From a checkpoint of a small mixture-of-experts model trained on Wikipedia: 10 layers.
Below are experts of layer 4 (counted from 0) of a mixture-of-experts language model. Rows are named router (the router's row for the expert) and show model dimensions 0-95. Each number is 500 + 50 x the weight over its row's rms, rounded and kept within 0 to 999. Numbers have three digits each.
After each expert's rows: a language model's description of what the expert responds to. This comes from a sample of Wikipedia text that the model never trained on.

# expert 2
router:452517563568521559573566513455487539517472529574533402471489503580456515450487524539522544500422505505491549577534461420421437544537598512523565469411506489576574406509478492520413455522417459417587493452561565468476554487469496587532494455591492489517507422557444426518520491443537518536
What it handles: Table row delimiters. Pipe characters, row-ending pipes, line breaks and list dashes in Markdown tables and bulleted lists, such as election results and credits.

# expert 7
router:469541429460528438492470484555483476550512442394435535425442504451464471506571544472536519470511594538547473564558487449576527483512517549535466587576398521462494556486513475513485443559416471496495607531535514459537607484529503554454391579476510577510481436550545476532404561525556555564
What it handles: Foreign name pieces. Pieces of Spanish, Portuguese, Slavic and other non-English personal and place names, often accented, e.g. Eduard-o, Karolí-na, Garc-ía, Muğ-la.

# expert 13
router:567546517560468528610503453420539558401523514358519573428559458473446562532460497478487527441579532547460460425487438516533496492466463537407476438518571552540534494428460545476381580531455492449521404537530528512452470465483459458514500502457521579553490573453503516543491458556468500491
What it handles: Word-initial prefixes. First pieces of split words right after an article or verb, usually Latinate prefixes, e.g. an-cient, ex-citation, en-ormous, int-ended, pro.

# expert 9
router:480502486513513497453524469576521577439538494543522515536555448435464419474534477431594463516488482515450580555501484527568464485511367495528457531439486494583541538507498454544509390420481444531449449528514570514499566479511510573531525556507456481481530480445540512472505479538520561472
What it handles: Capitals and country names. Capital-letter abbreviations and place or country name tokens, e.g. US, CA, CERN, SR-25, "United States", York, Republic.

# expert 4
router:538492576522393413567507468610479518499468463485507414641445582507598458474457440481470565442499502503435494504557553458526458474544513422489524448430423489553547394577478559572454488452417516464472490394400487478490531436478557435537537474449425489528486483554439438540517567498447522557
What it handles: Main verbs and auxiliaries. Verbs and auxiliaries after a subject in descriptive prose, such as was, is, used, introduced, opened, including past-tense endings like -ed.

# expert 10
router:521437570514495435512501498429422515537517511520581471576457509442525488458425597489552399403498518536452496481484526452473507515518519410544460443571506533434530604599482480613468462448491526482495545528456503484466445513508504505514544510463479407508470551448434516472555454563503412572
What it handles: Commas and conjunctions. Commas, "and", "or", "but" and closing "),", which join list items or clauses in running prose.

# expert 23
router:523487554506451473555480496607537431442552522465556547560543588471517450530452465503538553483483410485546601494516465532477595452422517431492531499521533476458503568497448520587524568400602516486525502604475437535566525460477538437531546456558549467436466578495391482554461474505455531369
What it handles: Quantifiers and numerals. Quantity words and number words after articles or prepositions, e.g. two, first, many, several, more, few, and the percent sign.

# expert 19
router:475522429466393397490487511625527455588544434552469418577425481511464505513539443528527560486485458474517525522457521430606519537430491558506439518471414409536523522460481497480463496512465388620607483549404479506536545548476475489508495451498416482472498463573530560539477523466549504526
What it handles: Scientific word suffixes. Suffixes closing Latin taxonomic names and technical words, e.g. -idae, -us, -ically, -ly, -ation, in species lists and science text.

# expert 3
router:475481460413563492432557592564449431490447516601455510445555479472504501506514465557471564507436510509439494532514578573536419518554505543513547511552495466479481484552489469420618494570482475513432455423530480561493514418511535503420492524398521539448522532501552438541457561492502553569
What it handles: Table cell spaces. The space or pipe opening a table cell before a number, often years, times or measurements, e.g. "| 2019", "| 3:44", also month names.

# expert 8
router:556562381536556464538478428409517445454486527443491536532438459440529509404516550533506481529570530478597450430470540513484634415552526547520485515496544512510470433531524485446484580578467539528416573564572467503551469453574485497482443531539446458614500499575569438436512584420544454496
What it handles: Name-initial word pieces. First capital letter or opening piece of a personal surname or given name, such as H in Hobbs, Sch, Mc, Jac.

# expert 16
router:515537500538543497507448471551516541592556461397483516553467450599473497498493512483480436508559465501531547567524499427541517498519550433530494523401447513515531452512437488416553564438575554474472421528533545496442508480574514490522487557490526543521584595497551468536457489464516515511
What it handles: Sports events and teams. Nouns naming competitions, teams and venues in sports articles, such as Cup, Championship, Open, Olympics, Stadium, club, tour.

# expert 18
router:519513605532451515556482501470581480527574460427429513558542589566533501481462420491489481459477558536502503475586427468449569481495503490529505412432506504509501353433517580453566539509621593473442537516510449514476518480498496436465561521525508592453446515528486538480504421565470429504
What it handles: Career roles and verbs. Role nouns and career verbs after "he was"/"she was" in biographies, such as part, member, director, footballer, playing.

# expert 14
router:478502427555575521490519563432547549526486503572521513576461460510487490543571509547553503505428598502429452455517520570549481522519445531503536536573550525502574431491518419421543443571559532503480504453492533520549456475582529536504522590391443553475447436467530500495459472598456545593
What it handles: Prepositions in titles. "of", "in", "for" inside titles, offices and institution names, such as King of Bohemia, Dean of Westminster, plus Saint, Sir, New.

# expert 17
router:481486412486564418491452468614425480601546470489465450519460474502446456444526602509538393560482538482481515500525572517569616468431544493540439583490417474504544517531496487497568502522532434598468447530482512505581545604521533531477474605458514548532519419554507584522481566426559470500
What it handles: Surname endings. Final pieces of personal surnames and some place names, e.g. Glad-stone, Reynold-s, -son, -berg, -inson, -sky.

# expert 0
router:509438537511527534437536595630456501567423516622538525525441509460587475550539442555507513560431504496474498519485594532464466523505449450532494531579566445465584419454476440536525441577412516647518435480450505521509498456530528570523547494523484534452494509427510411511497429511531538506
What it handles: Prepositions after verbs. Prepositions and conjunctions right after a verb or verbal noun, such as from, to, between, when, e.g. "away from", "repairing connective".

# expert 21
router:478558475538474563498506440424573485449555501518499555473539462558561564570513453539514422448486480558485497582600468551558484558462497608545467407494511576437463517513516544418537506608465420536582561499516514488488456581489432484449512520523567481472461423453595637430513568519392530558
What it handles: Biographical date parts. Tokens in infobox and biography dates and spans, e.g. "(age 56)", "2016–Present", "Died", spaces before years, and accented letters.

# expert 22
router:470468465414574461399565640619442434478415559626433509433522505405495443549528432575506578569441481509508460570514565574460416551557506533511542524533521497513529529495536449499589451520443421557438429462481530461460521455463535511440489545461496524439491463497552441517480551469543577587
What it handles: Spaces and table cells. Bare spaces before numbers, table cell values like Yes, Nominated, percentages, and pieces of Thai or Devanagari script.

# expert 1
router:470477459408467625457504541533509459438468539497491518425587443487478442564496425487399420520459432534553390542451488465479416514550583541440498457491549593431417489458516428475535430458517513418575521416578439504440495560442508548481524518599559437536552497438475424441490543516591474452
What it handles: Table digits and dates. Digits of numbers inside wiki tables and lists, such as squad numbers, track numbers, days and years, e.g. 21, 2000, 4.0%.

# expert 20
router:519463564488564486493535528495548519545450499515532462374465529544493602446405650545544545547540439441478493449519497553500414517532472504529510493591461484547559562437571578521530479511530512504455507507421524510435499571413501389566439456442540523633507494423463567507502429524479449402
What it handles: Determiners and possessives. Articles and possessive determiners before a noun phrase, such as the, a, his, her, its, their, often after a preposition.

# expert 12
router:556419468442545521473506454500503474472578484450460401452560546579432511463467487469431425544500483425556535492459448493448510503450494579515494580517540544533413576438476553432573513421539493488574475427450478512538462645534390489469474477441484441490512468526447532415522525561441557433
What it handles: Year digits. Digits inside years and dates, especially birth–death ranges in biographies, e.g. 1888–196x, "November 15, 1917", plus "century".

# expert 11
router:465510428512467475506488523521499500431500512542423557467388558479458422548527478482528521566417450543505429394577588560535491514532458503466584517456560451540513641543556480533466455481360471467466484579497510538574540409499562555502539442462543541440463429520496513548529512436623474443
What it handles: Pronouns and sentence ends. Sentence-final periods and subject pronouns, especially in quoted speech or plot narration, e.g. You, they, we, he, what.

# expert 6
router:506521503491404505469517407498508479465515504459508455460485474510577483556518506469448475503514466529584556555428555508481513517473442527519508532427582369474475578499453487497376467456377479486586591497572572385489526488428547589486395389554482451491589481437575491486451530602547501499
What it handles: Measurement digits and units. Digits inside measurements, counts and durations, plus unit abbreviations such as ft, km, mi, cm, e.g. "685 km", "395 ft".

# expert 5
router:462492400520468495516466565611563543449525447527512464580476485455486505537536424496508567502460442487436479467564595560520517548478501351452456565427394472539570436541518521433515500450416434612528457529557473540503576496505500546446404536413556517473514566512474521546465588570553471468
What it handles: Mid-word English fragments. Word-piece fragments inside common English words, usually right after a short first piece, e.g. st-ig-ma, p-aw-n, pen-ins-ula, sub-st-ations.